Below are experts of layer 3 (counted from 0) of a mixture-of-experts language model. Rows are named router (the router's row for the expert), gate (a neuron's input weights, with its number), up (a neuron's input weights, with its number), down (a neuron's output weights, with its number) and show model dimensions 64-127. Each number is 128 + 32 x the weight over its row's rms, rounded and kept within 0 to 255.
Before each expert's rows: a language model's description of what the expert responds to. This comes from a sample of Wikipedia text that the model never trained on.

# expert 3
Description: Clause and sentence breaks. Sentence-ending periods, commas and closing quotes before a new clause, plus conjunctions like but, while, although, because, However.
router [ 96 143 109 176 157  99 157 195  85 135  77 109 169 138 120 146 138 134 182 157 186 125 117  98 113 133 168 128  93  99 124 125 168 160 106 103 170  78 168 112 156 149 128 124 123  98 136 195  93 198 159 126  88 166 153 152 121 137  92 187 127  86  95 148]
gate3 [137  77 142 128 168 185 204 101 118 101 115 120 170  94  67 131 143 147  88 131 143  87 145 183 126 117  84  93 150 128  92 127  75  85 116 160  89 137 161 138 155 184 133  93  92 132 134 103 108  74 122 115 129 131 140 131 143 138 158 125 152  95 138 114]
up3 [175 140  83 109 132 126  50 114  87 171 146  99 139 135 124 202  34 133 181  60 119  82 150 138 134 135 130  76  78 151 135 143  95 134 124 168 123 124  91 134  76 140  91 154 120 173  87 141 137 146 144 119 158 119 141  97 168 191 184 136 108 118 141 107]
down3 [115 113  45  77 135 115 110 132 135 197 160  82 168 158 124 160 127 114 185 173 163 142 145  83 142 170 214 151 112 106 133 121 112 135 113 112 145 139 131  63 122 144  78 211 133 138 147 154 152 134 129 139 116 138  99 101 132 121 122 134 125 107 102 146]
gate4 [108 150 126 113 144 146 149 133 173 125 146 106  90  98  91 148  86 117  66 136 167 110 132 125 167 153 128 168 123  91 163 127 236 165  67 123 148 173 175  89 179 211 215 141 132  63 144 137 108 150  91 136 151 118 122 148 152 125 142  50 133 144 149 139]
up4 [162 175 178 156 119 153 115 112 190 103 200 134 110  87  35 114 146  92  84 100  97  79 111 150 124 111  90 184 130 138 190 125 156  98  91 157 101 129 153 110 164 115 212 103 154 181 129  77 139 158 105 111 166 118 145 156 148 111 112  76  94  84 137 109]
down4 [111 108  79  95 106  61 126 138 159 134 208  70 138 119 107 156 156 150 139  89 110 152 121  90 117 116 105 173 155 155 108 158 118  88 129  92 135 133 168  76 106 157 116  87 119 105 111 120 154 170 106 101 127 149 139 152 171  89 141 144 108 249 139 189]
gate5 [ 95 145 106 104 102 107 195 138 112 116 120 124  97 124 129 119 112 117 166 106  81 157 121  77 174 185 164 146  76 150 106 118 177 109 117 103 107 166 173  89 198 138  95 128 140 148 129 178 137  84 131 147 162 101 110 169 169 135  86 163 102 111 125 130]
up5 [117 125 119  35 130 137 168 102 127 115 169 160 123 129 134  69 130 112 100 114 113 212 113 119 170 106  94 131 131 132  91 173 160 118 118 140 131 155 154 122 222 168  85 111 132 160  97 136 143  55  91 173 152 100  94 121 114 107 135 144 108 145 126 124]
down5 [149 126 152  89  84 169 133  92  70 123 220 160 118 108 165 118  72 101 178 154 125 144 149 100 100 123 160  87 139  79 158 108  96 171 119 130 115  96 106  79 108 159 164 177 105 140 109 156 142 175 107 146 133 118 128 101 113  81 143 129 103 151 142 128]
gate6 [133  96  85 112 206 185 132 150 118 122 122 144 140 159  68 113 133 143  68 151 175 183  94 126 131 102 166 130 158  70 111 123 193 136 143 174 123 146 204 104 212 155 122  64 164 134 155 115 175 116 121 113 142  86  86 201 107 153 135  96 119 119 141  69]
up6 [109 134 116 194 124 136 144  86 175  96 139 173 102  93  82 181 185  86  94  85 129 168 103 101 159 146 145 135 164 148 151 184 199 147 164  67 119  94 144 134 147 120  86 128 167 107 114  55 108 127 106  86 164 121 110 130 104 116 186  91  90 153 166 132]
down6 [160 131  73 100 163 133  96 169 160 136 170  84 126 128 148 112 196 154  88  99 145 174 196 173 124 157 145 103 142 137  74 120 100 118 122 125 164 152 122 130 108 119 116 128 139  94 164 137 175  81 121 116 185 111  82 148 101  60  95 141 132 139  56 158]
gate7 [126 150 139 176 164 143 132 130 126 122 152 141 128  95  31 111 118 135 105 126 110 149 147 116 129 115 119 146 111  54 133  67 171 143  90 166 114 103 134 118 197 203 160 105 139  96  35  23  86 138 110 159 151 116 117 158 211 119 127 131 193 101  89 150]
up7 [116  60 126 104 124 115 184 157 111 136  63 138 128 177 162 150 187 143 126 141 158 122  92 108 107 156 122 103 137 116 136 200  93 121 161 116 165 113 148 149 112  77  85 132 111 146 197 210 148 125 195 128  58 147 120 149  97 175 155  92 140 113 113 104]
down7 [149 172 153  99 151 195 143 216 113  83   0 155 108 135  83 129 145  84 138 181 133 101 169 172 100 180  78  52 151 128 129 108 125 132 147 119 152  76 107 136 114 102 142 162 107 114 117 160  82  96 118 143 137 140 119 120 133 125 152 146 151 112 182  85]
gate8 [133 116 163  91 188 118 121  82 136 130 167 166 132 115  60 125 113 142 140 139 152 147 100  87 100 108 121 180 105 165 112 155 168 151  72  95  54 109 198  87 115 134  79 105 172  99  98  58  87 137 132 172 147  63 111 127 137 165  80 135 149 145 121 160]
up8 [112  92 126 112 163 141 122  99 121 148 118 180 116 132 116  72  91 134 178 123 116 149  94  82 120  80 109 189 138 151 139 164 124 130 100 109  97 170 180 102 148 155 104 129 152 106 140  93 144 126 147 213  60  66  92 159 108 133 110 115 126 167  95 189]
down8 [ 94 205 113 105 111 132 132 131 121 152 149 139 151 174 116 115 109  87 146 124 109 168 123 147 142 155 141 122 102 158 170 167 191 157  78 147 107 112 157  87  52 114 116 167 139 161 157 129 104 107 141 163  89 126 117 122 111 145  98 104 117 120 152 169]
gate9 [137 105  79 225 185 138  61 117 174 142 126  82 144  80 123  89 173 108 118 118  69 183 136 153  51 130 128 132 119  84 152 105 158  97 140 111 110  94 131 135 142 126 185 137 153 159 131 150 120  89 211 112 112 135 103 100 141 126  71 186 100 192 136 172]
up9 [135 124 111  94  86 125 163 143  94 148 172 179 161 170  74 130 164 141  76 159 121 153 140  81 195 134 151 149 160 206 100 173 122 149 128 143 118 208 153 119 204 135 154  97 133 104  97 121 183 131 110 136 162  89 119 139 164  44  54 110  97  93 160  93]
down9 [ 89  82 139 166 164 108  76 150 173 148 118  81 124 141 135 130 171 136 148  39 129 146 125 167 126 177 123 112 122 144 166 119 125 125 124 123 107  62 150 113 109 134 119 207 175 133 131 135 108 106 212 126 105 134 133  91 178 115  71 158  99 150 134 141]
gate10 [119 141 179 116  96 163  93 166 147 116 164 194 142 138  97 140 146 145 119 177 120 159 100 132 108 152 162 154 162 150 149 205 129 138  94 103 183  77 108 126 194 154 122 100 113 155  90  87 125  57 143 142 110 155 155 108 165  90 171  92 105 151  90 136]
up10 [113  92 126 128 164 115 192 133 127 150 129 105  96 155 137 136 136 126  95 121  99 115 141 120 157 119 128 153 147 128 144  63  29 145 167 121 176 107 129 141 103  81 157 122 108 114  79 178 197  95 135 156  97  93 131 155  60 152 102  65 165 108 110  82]
down10 [198 146 143 132 127 133 109 124  95 126 134 134 143 113  84 181 148 101  90 156 128 144 155 102 176  93 118 162 127  66 130 119  39  97 172 128 122  71 101  80  89 128 156  98 141 106 109 136 129 105 138 135  95 113 117 104 140 154 146 165 102 105 168 149]
gate11 [125 105 147  99 116 142 167 126 110 150  78  89 149 177 106 139  81 143  68 135 112  80 125 102 142 184 118 109 113  94 133 158  73 138  88 129  85 124 102 134 162 165 104 127 120  39 142 166 172 143 165 137 132 103 155 176 143 167 143 125 143  89 118 138]
up11 [144 127 114 117 216 117 138 121 161 118 115 145 168 135 206  62 173 105  97  92  78 198 108 161 146 130 136 104 150 130  96 135 117 117 141 167 154 146 123 113 101 159 197 123 115 198 158 147 155  98 146 136 231 148 101 153 176 126  90 147 124 165 135 125]
down11 [175  81 138 127 193 119 153 127 159 133 175  85 144  88 137 157 159 168 156  70  98 117 157 152 127 134 114  94 157 136  90 164  74 131 146  98 128 144 126 123 144 238  88 113 137 132 144  67  89 111  67 122 131 185 122  62 142 109 117 169 134 155  62 105]
gate12 [ 93 121 130 124  94 123 149 158  94 150 155 171 106 150  90 155 167 162 116 136 114 189 123  40  56 158 109  94 159  74 124 119  89 124 118 144  90 151 105 168 140 222 132 134  90 148 153 157  90 115 192 128 114 112 176 119 165 131 105 181 142  72  95 157]
up12 [134 130 126  66 163  91 111 139  96 129 142 141 107 115 129 125  56 151  96 126  80 136 141 100 171 174 142  97 169 155 120  84 137 110  95 172 178 112 136 105 146 101 135 117 101  67 144 128 219 100 155  97 151  69 106  98 140 108 154 120 118 148 100 114]
down12 [106  94 134 115 134 145 125 155 125 135  57  84 155 107  90 125 102 197 100 140 168  91 116 126 133 123 145 109 144 149 156  68 107 147 186 168 226 129  99 126 118  68 103 137 103 100 119 163 194 102 144 109 104 138 132 129  93 106 105 126 166 144 113 180]
gate13 [104 133 132 144 108 105 248 120 134 126 102 141  98 138 105 118 127 142 127 134 116 106  98 137 160 152 167 156 118 121 127 144 166 148 132  92 132 162 122 109 195 119 157 130 103 191 103 171 127 173 140 100 159 208  80 177 147 120 134  82 180  72  77 145]
up13 [167  91 114 148 148 206 186 103 190 113 157  78 158 198 167 152 130  86 133 135 129 106 120 151  98 154  91  89 143 121 108 142 133  60 137 149 150 107 159 122 122 140 183 124 108 119 186 139 160 111  96 138 115  99 235 132 183 153 132 111 101 134 128 147]
down13 [123  83 101 127 171 119 128 217 156  94 116  94 117 144 166 140 117 116 188 144 128 103 106 121 155 191 117  93 141 172 106 122 131  93 153  80 146 129  75 145 131  88 119 155  63  89 142 146 143 127 104 149 135 125  99 137 151  95 155 135 126 192  95 145]
gate14 [137 120 104 114 148 104 160 151 115 122  96 101 129 212 175 138 124 136 129 156  93  93 108 166 145 184 158 158 118 125  95  64 149 125 164  42 113 115  97  95 137 138  82 140 136 144 117 135  82 192 122 140 130 169 175 194 100 128 106 130  78  98 118  62]
up14 [139 176 155 150 118 120 157  90 107 137 138 168 172  96  59 129 144 125 128 122 152 132 128  97 190  67 103  93 106 145 172 152 103 143  77 207 149 111 104 140 126 114 143 108 134  59 149 116 193 103 126  74 135 140 134  88 135  71 171  59 209  98 148 156]
down14 [122 127  81 152 153 138 128 143 152  93 118 211  82 113 147  78  81 150 145 127 158 134 178 116 110 114 130  88 125 107 127 150 140 217 150 151 153  85 113 163 165 134 160  89 133 124 161 184 133 120 132 130 146 126 127  60 133 140  68 117 183 117 191 129]
gate15 [115 166 187 139 154 132 146 175 147 114 117  95 163 147 132  69 121 108 164 117 143 154 170 121  93  93 142  79 131  78 147  82 181 150 126  83 108 133 103 121  87 130 164 146 154 154  57 104 133 195 141 137 131 117 157  95 225 147 141 124 135  77 113  98]
up15 [142 123 120  76 110 129 157 198 123 104  10  98 154 121 225 111  95 107 175 140  56 126 131 164  44 154 139 106 188 144 100 193 105 108 169 142 109 113 133 130 125  90  97 155 100 127 181 183 135 112 143 147 105  97 152 118 163 119 100 158  64 119 122  94]
down15 [ 93 187 159 134 169 173 110 123 137  82  39 117 107 140 122 138 142 126 148 176 165 111  68 139 108 114 107  78  82 122 162 140 104 116  76  61 129  84 166 150 112 104 163 223  98 115 120 137 146 165 135 101 120 112 144 157 112 100 122 144 150 139 131 152]
gate16 [165 182 178 139  93 156 120 113 155 129 162 154 104 144 101 176 117 149 114 187 124  86 135 195 175  98  85 164 145 114 152 146 195 157  95  70 170 126 138 106 151 188  91  98 132 107 130 104  75 159 104 156 129 224 145 122 153 115 130 145 111 138 134 150]
up16 [126 136  72 141 177 142  78 146  66 122 175 178  91 117  67 132 144 114 108 161 114 138 121  91 107 186 170 126 146 116 136 173 137 139 100 128  76  81 120 126 164 121 105 163 152 122  94 116  99  75 147 140 165  85 117  78 114 114 138 150 109 109 169 204]
down16 [130 128 143  78 146  90 132  71  84 154 124 110 174  84 105  79 136 118 130 118 158 158 107 148 115  90 104  94  18 159 100 119 162  95  74 116  91 168 197 154 115 204 153 128 167 140 104 154 142 178 137 139  89 144 157  78 104 134 126 126 156 114 137 153]
gate17 [129 119 102 151 138 164 124 148 192 130 120 120 115 104  88 105 171 113 123  93 119 126  86  88 127  98 174 125 128 156 100  97 114 109 149  94 136 163 119 101 136  89 177 133 125 153 127 187 144 117 154 134 183 118  99 156 193 129  65  99 144  88 116  82]
up17 [135 171 126 153 102 158 135 190 142 128 116 133  78 133 100 111 177 143 142 115 126 171 155 129  99 120 177 143 139 175 147 106 156  80  82 190 132 186 193 116 109 191 149  95 163 129 132 157  92 140 156  53 123  51  90 158 133 102 136  90 134 104 178 179]
down17 [ 69 160 114 139  88 164  82  88 145 127 111 142 109 175  94 149 145 185 102  78 110 124 130 138 116 118 152  25 120 150 162  41 164 135 123  84 123 169 144 131 168  75 164  96 103 100 107 126 164 137 152 200 144 148 139 204 122 156 128 173  94 194 125 104]
gate18 [126  98 128 132 155 168 132 158 126 147 118  98 144 123  91 147 138 137 118 151 168  72  76 123  87  80 150  45  92  71 139  84 162 157 164 114 125  30 147 139 130 125  70 148 111 158 132 107 118 152 102 173 130 126 154 136 146 196 199 146 191 160 142  85]
up18 [138  86 126 139 130  75 110 154 116 186  90  78  87 169  89  89 133 134 155  79 102  99 156 135  54 136 147  84 144  79 155  55 168 137 129  90 171  57 136 159 137  64 134 148  89 145 106 168 137 161 175 120  94  84 152 102 159 179 120 184 146 190  75 145]
down18 [ 71 150 110 138  90 168 155 140 182 173 177 129 145 144 134  81 119 123 112  95 161 128 151 124 100  92 113  62 166 159 119 103 150 231 129 138 135 159 123 125 113 178 141 114 136 207 163 117  95 137 166 170 163  95 140 143 138 139  65 120 134  96 177 132]
gate19 [111 110 149 154 136 186 105 129 103 140 133 111 225 173  72 139 163 106 109 149 122 133 112 174  81  86 137  93 119  85 135 176  87 137 144  82 156 167 125 134 101 152 118 141  86 187 169 131  88 139 130 159 114 152 154 139 160 203 120 150 158 105 116 161]
up19 [145 127 113 169 166 152 142 155  68 171 102 126  73 204  80 158 162 177 158 124 121 172 159 104  86 119 138  86 148 114 113 138  98 114  88  95  92 141 121 143  81 187 140 134 126 153 148 196  67  92 140  61 160 121 152 116 134 154 148 173 146 153 133 189]
down19 [118 117 128 135 126 114 103 124 202 136 163 137  92 138 149 130 125  56 128 145 154 117 132 189 176 131  82 108 114 113 182 123  84 117  90 106 137 121 142 126 101 162 124 138 188 114 164 157  72 153 156 103 142 146 137 105 167 144 150  98 132 156 113 113]
gate20 [128  78 130 214 112 147 152 160  88 131  89 115 163 117 127 152 147 150 127  47 103 132 111 137 156 101 149  96 172 154 114 181  64 139 128 117 112 120 106 154 174 142 141 112 173 119 114  94 157 156 129 118 164 170 116 149 161 140 155  88 215 113 133  92]
up20 [104 152 109  68 133 162 100 152 150 125 130  47  77  75 169 113 178 150  81 157 122 110 113 122  97 183 172 181 135 148 167 169 188 131 130 138 180 117 112 137  92 193 103 116 110 133 129 146 135 149 128  85  28 110 142 210  95 145  69 141 137 111 122  78]
down20 [ 77 125 102 135 160  94 147 123  86  94  93 153 140 133 110 149 160 137 164 117 113 111 119 152 140 137  59 119 101 185 114 124 156 151 147  85  92 130 164 132  99 147 100 115 157  97 119 161 133 179 171 110 146 168 155 174 115  82  57 177 175  91  84  60]
gate21 [ 92 144 116 172  95 100 204 106 131 135  77 165 132 103 161 104  86 108 187 116 159 136 165 100  83 109 160 110 129 107 107  60 177 131 173 141 158 119 191 109 120 162 110 143 143  74 105 172  73 183 137 120 117 146 187  86 142 136  86 133 121 136 101 118]
up21 [159 120 117 119 135 149  94 123  98 115 166 153 111 122  19 151 156 134 114 162  98 117  80 151 116 182 105 168 127 138 157 195 162 121  72  23  73  85 189 113 205 121 126 109 117 168 130  77 137 122 135 126 165 127 156 151 150 132 123 108  61 113 135 121]
down21 [126 119 122 130 151 139 136 140 160 122 123 140 157 159 125 112 120 200 111  99 109 129 141  85 191 129  96 136 150 164  47 135 127 139 155 125 106 130 145 160 101 166 108 104  89  98 124 104 163 131 144 128 143  99 130 123 149 154 139 130 124 238  76 110]
gate22 [138 130 112 133  91  97 122 133 168 118 140 117 133  95 156  71 163 121  85  55 105 130 105  73 152  95 123 162 118 214 100 123 156 134 148 178 141 146  84 123  91 189  95 101 154 197  99 162  97  79 150 126 172 161 150 125 121 113 100  84  86 122 165 115]
up22 [128 148 153 175 130 145 117 132 144 143 114  65 105 170 157 159 136 124 162  78 131 160 117 132 145 164 128  80  95 145 116 148 102 108 124 112 139 133  80 134  69  97 104 138 112 122  82 155 111 163 123  82 177 136 116  84 158 103 123 175  66 105 120 135]
down22 [159 135 121 195 123  94 111 168  77 110 126 161  72 134  78 123 136 115 109  88 132 182 149 147  99 117  88 154 173 149 154 157  61  82 119 181 110 123 180 165  93 122 122 147 119 109  70 147 100  86 156  78 144 158 124  94 104 157 130 228 101  83 168 102]
gate23 [119 153 112 186 178 138  67 131 173 139 117  70 164 161 126 118 187 122 102 104 100 151 114 124  67 130 181 126 116  68 170  82 192 115 107 120 122 122 168 120 111 110 143 141 147 106 137 132 137 131 140 171 127 108  86 164 209 181 123 153 155 126  89 196]
up23 [144 110 150 118  82 125 140 160  73  92 132 102  96 102  94 188  73 137 132 168 142  86 141 144 144 109 108 162 153 142 143 102 109 103 178  89 155  73 177 118 116  66  41 128 136 163 135 153 137 152 144 196 123 168 144 128  70 103 117 136 124 100 144  78]
down23 [144  98 114  93 133 151 111 182  42 134  63 182 158 151  91 157 113 124 164 189 105 105 119  65 138 153  96 155  89 148 192  91 122 102 182 147 105  76 170 131 139  46  95 123 153 177 127 119 162  43 174 155 110 172 143 118 104 133  95 126 153 137 139 141]
gate24 [129 109 112 163 119 131 142 107 116 144 109 121 124 131 167 142 131 120 103 150 164  84 173 170 116 177 196  81 113 116  63 124  73 138 132 166 128 144 130 118 108 167 102 152  96 192 127 143 125 142 136 151 113  96 200 102 198 184 184 119  66  72 185 181]
up24 [150 144 140  58 108 155  98 150 103  79 120 154 130 151 190 125 150 152 127 157 100 115  91 112 157 150  52 215 144 165 164  91  89  90 108 145 153 167 156 148 203 156 124 104 149 125  67  83 146 164 133 132 168 154 139 181  75  94 147  93 120 161 101  94]
down24 [146 134 161  79  65 193 102 147 101 128 126 129 113 182 173 149 186 135 139 132 149  87  64 176 114  97 140  85 103 179 197  84 102 145 114 179 162 104  98 140 122  93 122 155 197  90  69 168 102 138 113 121 159 164  80 103  51  80 183 103 177  92 121 101]
gate25 [130  94 105  98  94 125 160 152  96 134 133 176 171  98 132 218 167  96 126 104 132  55  97 119  77 196 100 113 117 112 100 142  55 113 100  87 105  55 169 116 151 120 111 138 104 129 144 176 129 114 148  98 148 105 184  97 131 164 135 158 134 133 104  96]
up25 [106 120 153 137 108  63 122 156 149 187 146 140 128  67  81 115  90  95 115 151 127  70 157 114  82  88 140 175 127 112 130  87 168  87  56 114 123 101  94 124 137 102 142 153 150 106 182 155  97 152  97 101 109 115 114 103 136 194 141 122 182 133 120 102]
down25 [139 104 147 105 102 146 129 100 126 110 116 169  62 156 127  74 122 129 109 153 108 131  98 124 112 182 140  90 171 169 108 134  97 137  84  89 191 108  73 112 107 124 180 108 137 165 130 118 145 174  69 131 134 107 149 149 116  88 147  61 104 110 149 109]
gate26 [181 109 138 163 108 179  52 105 143 169 162 131 141 115  80 139 168 118 129 143 154 157 122 164 154 157 106 142 138 180 188 142 114 124 110 141 214  67  78 138  67 139 106  42 207 152 117 104  93 125 109 121 183  99 120 123 133 104 128 118 142 139 171 102]
up26 [150 104 159  98 141 148 104 156 101 165 117 177 120  91 120  94 198 136 145 157 194 127 140  98 167 209 126 180 163 170 165 148  64 146  86 136 145  72 144 136  48 117 150 117 119 118 103 160 114 100  86 107 132  85 119 143 135 118 152 136  77 116 102  67]
down26 [103 103 120  95 155  81 104 117 180 155  73  79 109 115 113 130 165  77 127 100  91 167 174 141  99 115 111  70 124 174  76 118 148 140 129 172 152 123 175 151 147 101 138 104  94 143 117 143 129 143 193 128 150 154  73 153 164 104 121 128 171 132 122  69]
gate27 [124 111 167 188 140 139  78 114 154 145 142 122 156 152  82  94  96 119 199 148 208 133 129 106 109 124 165  92 117 121 166 112 166 163 103 111 107  84  72 103 149 116 142 111 109 128 109  59 110 167 124 147 186 130  27 108 119 126  99  95 161 116 109 127]
up27 [113 133 154  88  58 163 157 233 136 141 114 117 111 174 138 150  74 152 162 135 137 131 167 120  76 138 147 151 162 173 118 147 127 146 232 150  88 179 176 129 201  76 129 138  93 159 137 139 164 142 138 153  98 130 152 147 125 103 170 106 135 108 102  29]
down27 [ 94 148  82 126 140 148  82 120  78  87 103 135 118 155 144 124 117 124  93 165  66  93 129 122  94 203 113 143 182 160 137 124 130 131 125 121 138 121 181 169 101 146 153 146  42 107 159 122 120 124 127 134  95 137 141  98 123 180 185 119 156 122 211 121]
gate28 [117 126 132  79 138 129 123 192 190 107 153 119 136 121 114  76 112 132 164 126 159 165 113  96 107 121 171 155 139 184  84 136 174 165 171 113 116 182  98 123 125  78 126 109 145 161 122 139  95 117 130 115 116 103  50 116 104 154  71 126 146 130 133 115]
up28 [112 156 137 120  60 160 123 176 142  79 157 102  82 116 114 177 179 141  95 149  86 177 123 149 104 165 155 133 148 172 170 124 147  84  65 159 151 116 155 112 178 115 207 106  98 166 169 101 126 132 124 148  86 139 131 171 146  87 141 117 149 108 132 118]
down28 [147 143 115 110  79 209 138  98 134 133 130 100 134  83 150 171 104 112 146 137 155 100 198 122 152 129 122  77 187 148 158 105 112 162 113  95 173 115 130 104 177 227 144  81 182 129 134 129  92 111 121 114 162  56 159 176 139 108 111 133  87 120 134 118]
gate29 [117 113 136 140 147 180 137 117 102  86 106 167 145 108  65 170 178 127 109 143 102 124  74 150 124 101 113 174 192 114 109 126 138  79 117 144 115 132 139 124 239 124 105  85 161 167 128  79 140  70  98 141 167 112 167 222 164 127 108  63 106 125 114  93]
up29 [116 144 142 158 117 173 172  84 101 159  92 187 137 131  80 140 115  63 168 141 111 156 170 111  36 117 172 155 153  99  96 109 152  63  83 126  76  86 137 114 172 103 131 137 131  96 101  82  99 140 138 166 129 132 180 104 129 132 112 103 124  49 130 110]
down29 [156 113 139 178 103 116 115 108 165  92 163 127 142  84 182 127 161 176 119 178 171 172 116 175 153 102 115 161 149 101  77 173  97  93 119  82 116 153  88 147 130 115 152  72 130 154 132 142 189  99  67 141 164 105 155 173 103 150 127  73 205 162  58 186]
gate30 [145  96 113 192 195 120 124 128  27 102 120  79 122 145 113  72 126 134  90 110 140 158  94  93 163 204 127 113 133 155 139 105 133  78 112  96 128  96 130 144 140 192 150 142 155 166 161 117 159  88 145 114  91 124 151 145 109 128 127 163 148 121 116 162]
up30 [168 119 139 187 165 119  94 211  70 103  84  96 128 152 200  86  62 144 151 158 170 178 110 104 165 181 125 141 116 130 130  68 106 168 174 151 110  99 156 112 142 135 106 130  94 176 124 115 123 105 126  82 133 141 119  50  92 122 107 172  68 164 166 121]
down30 [138 180 140 171 139 147 148 187 124 112  73 102  98 130 127  91  66 166 146 150 132 119 128 117  84 170 147 143 153 170 142 138  79 186 129 125 110 148  76  94 133 188 172 124  57 120  86 116 183 116  74 123 135 142 102 194  90 147 112 119 128 211 164 128]
gate31 [119 130 170  89 144 103 163 136 160 150  85 143 139 144 125 193 160 147 187 140 170  10 115 157  97  80 125 163 120 141  73 115  85 118 109 106  94 141 165 123 139 109 137  99 100 114 174 159  77 128  84 145 106 117 137 122 167  85 124 148 137 190 181  78]
up31 [147 121 107 136  94 159 176 137  99  74 125  92 127 204 131  84  62 178  81 131 139  77 107  54 123 169 137  65  98 128 124 172 128 120 159 112 125 119 102 104  96 135 170 162 128 128 188 175 181 169 166 113 165 168 169 107 149 146 173 129 179  69 106 140]
down31 [186 137 152 149 115 157  91 167 145 131  88 168  45 115 118 137 105 170 127  65 106 160 110  74 102 105 135 129  84 101 100 140 167  93  95  78 171  97  93 137 159 110 155 164 176 139 156  86 163 170 143 150 176 162 174 155 104 179 123 110 135 145  75  78]
gate32 [161 139 137  59  76 124 137  97 154 115 154 132  91 151 112  89 111 146 117 104 103 134 143 131 192 172 117 123 122 100  89  39 138  92 117 102 152 155 129 119 130 117 129 136 115 102 150 155 123 133 147 211 109 117 141 191 173 103 127 103 107  52 124 161]
up32 [144 125 104 143 129 144  71 112 187 152 115  62 119 152 158 130 114  88 193  70 129 152 103 166 116 127 139 101 111 140 133 139  89 129 106 135 163 155 167 112   0  77 140 147 152 144 147 162 136 142 164 143 102 106 123 150 159 148 133 135 109 123 131 115]
down32 [130 135 107 115 107 135  77  98  89 147 168 148  51 145 170  94 109 158 195 111  82 129 131 126 107 126 113 127 143 105  70 114  93 150 199 155 110 203  79 134  77 122 117 133 128  98 172 113 128 127 181 144 115 136 162 146  91 168 135 157 122 139 103 108]
gate33 [124 181 113 111 160 157 109 147  86 160 150 135 220 161 106 130 184 118  92 163 117 145 111 171  93 133 165  95 116 110 175  88  75 152 104 102  80 163 148  91  69 110 113 126 146 182 153 178 193 161 104  94 127 145  78 200 163 113 109 100 123  87 102 120]
up33 [128 131 146 113 133 123 165 127 189  77  89 151 100  84 157  69 116  94 163  58 184 129 182  90 114  62 139 167 158 199 146 154 137 110  72 137 146 111  80 166 154 126 122 126 154 113  67 103 162  58 129 179 139  74 105  93 133 117 106 148 139 138 172 128]
down33 [100  79 134 163 144 150 124  71 102 114 105 116 154  58 158  85 166 171 212 140  93 184 105  80 127 177 125 179 186 155  81 133  98 104 141 149 135 190 105 180 170 139 146 140 119  94 122 105 156 128 147 128 108 102 133  90  87 116  63  85 166 116  96 186]
gate34 [108 156 138 204 155 107 134 135 137 158 155 146 149 141 131 113  95 138  90 154  92 165 135  71 152 156 155 156  93 132 105 100 119 166 110 109  99 164 137 127 120 118 170 137 132 106  83 182  93 126 108  96 134 121  73 136 144 128 127 137 189  52  98 173]
up34 [135 114 119  87 122 124 164 110 124 169 185  96 130 132  77  81 127 106 113 127 103  85 157 134 114 128 167 173 146 133  70 129  90 142 117  93  98 163 137 148 177  77 106 131 144  86 117  95 123 107 153 119 198  64 156 160 161 255 146 152 101 120  81 169]
down34 [112 104  88 152 145  91 150 113 138 184 173 126 102 176 131  82 156 121 157  67 122  80 119 148 108 117  72 158 105 144 148  82 151 135 182 114  80 125 113 114 145 133 110 111 154 144 136 113 103 150 112 108 134 126 118 115  47 191 122 178 104  86 156 144]
gate35 [ 83 138 114 177 148  73 126 135 115 145  65 145 111 116  67 110 105 134 161 167 144 147 158  80 115  99 196 169  82 156  85  57 171 161 100  99  89 164 101 116 143 137 141 150 115  97 100 166 104 171 162 174  76 114  88  98 110 135 112 116 170  93 139 167]
up35 [169 138 106 142  92 155 118 163  94 123 113  88 157 168 150 163 134 148 159  57 186 105  70  82  92 168 136  52  96  81 165 161 141 117 130 111 119  28 106 131  69 116 159 129 101  90 186  96 137 154 162 120 131 155 162 112  88 168 117 136 130 137 137 122]
down35 [150  85 121 141  94  84 163 140 188 119  78 131 102 128 158  93 171 187 168 143 161 131  66 106 141 183 118 101 166 147 136 106  93 105 200 105 152 120  80 156 115  93 148  44 133 123 117 105 174 115 127  99 132 138 149 132 150 127 129  97  94 207  88  82]
gate36 [101  98 140 146 197 135  99 140 129 117 104 140 145  54 141 150 112 138 110 195 142 168 114  61  69 132 117 120 100 169  94 112 152 145 219  74 160 128  86 145 134 187 102 151 184 117  98 109 128 140 109 177 142 119 120 117 113 113 197  72 164 147  83 145]
up36 [122 109  80 174 148  98  69 117 122 165 186 144 118  73 173 132 121 109 117  78 115 113 157 142  98 121  72 109  86  97 149  94 112 144  64 143 116 119 119 108 126 120 119 134  71 144 180 150 161  93 126 124 115 142 134 130 146 126 200 137  88 170  90 130]
down36 [144 132 115 141 154 121  96 131  99 171 118 135 197 169 133 113 135 128 185 157 160 170 127  95 149 143 148  93  77 125  89 139  83 110  88 162 100 134 169 121 187 164 152 122 123 139 142 146 132 127  72 162  93 161 134  70 145 101 118 107 123 139 127 131]
gate37 [131 129 137 100 144  85 105 114  75 103 143 133 157 203 157 148 111 162 145 123 126  61 135 175 125 210 118 176 126 128 143  95 126 123  72  63 132  68 123 130 128  97 100 133 142 186  75  90 132 182 112 199 152 141 139 162 145 148 110 148 102 130 139  57]
up37 [137  93 133  82 106 126 130 108 130 155 132 106 166 107  55 105 107 105  84  91 116 122 117  96 137 115 118 142 104 128 146 177  98 113 128 204 128 195  80 162 136 155 183 124  99 102 170 141 172  84 146 129 146  68  92 134 165 133 142  83 120 120 102 160]
down37 [158 158 132 137 127 111 138 134 166 124 114 153 138 109 172 143 148 109 126  65 151 117 133 134  82 100 164 124  78 105  84 135 129 111  54 146  89 122 144 117 200 132  94 143 195 109 156 147 129 146 174  98 168 145 136  78 185 171 127 103 113 152 211 110]
gate38 [138 129 172 113  85 135  99 145 188 120 144 141  99 108  89 164 138 138 180 157 158 171 108 211 122  96 123 181 144 161 138 151 137 149 116 185  96 119 157 118 182 123 215  70 124 217  67 112  89 157 117 123 115  95 120 138 182 107  66 107 135 139 147  98]
up38 [ 95 157 106  88 114  92 160 165 177 152 111 122  72 105 111 188  68  98 193 149 136 172 101 142 129  52  95 139 116 127 134 121 211 116  26 177  94 137 151 111 151 146 172  93 122 116 104 121  70 174 143  99  95 126 114 100 147 115  96 170 147 126 160 140]
down38 [125  64 105 148  94 137 101 138 124 142 201 123 158 118 141 152 175  95  93 144 120 141 146 131 107 128 111  69 184 144 149 157  62 107 161 114 117 132 199 175 171 122 106 120  92 149 101 100 157  95  98 116 142 111 118 159  92  62  98 106 162 152 130 144]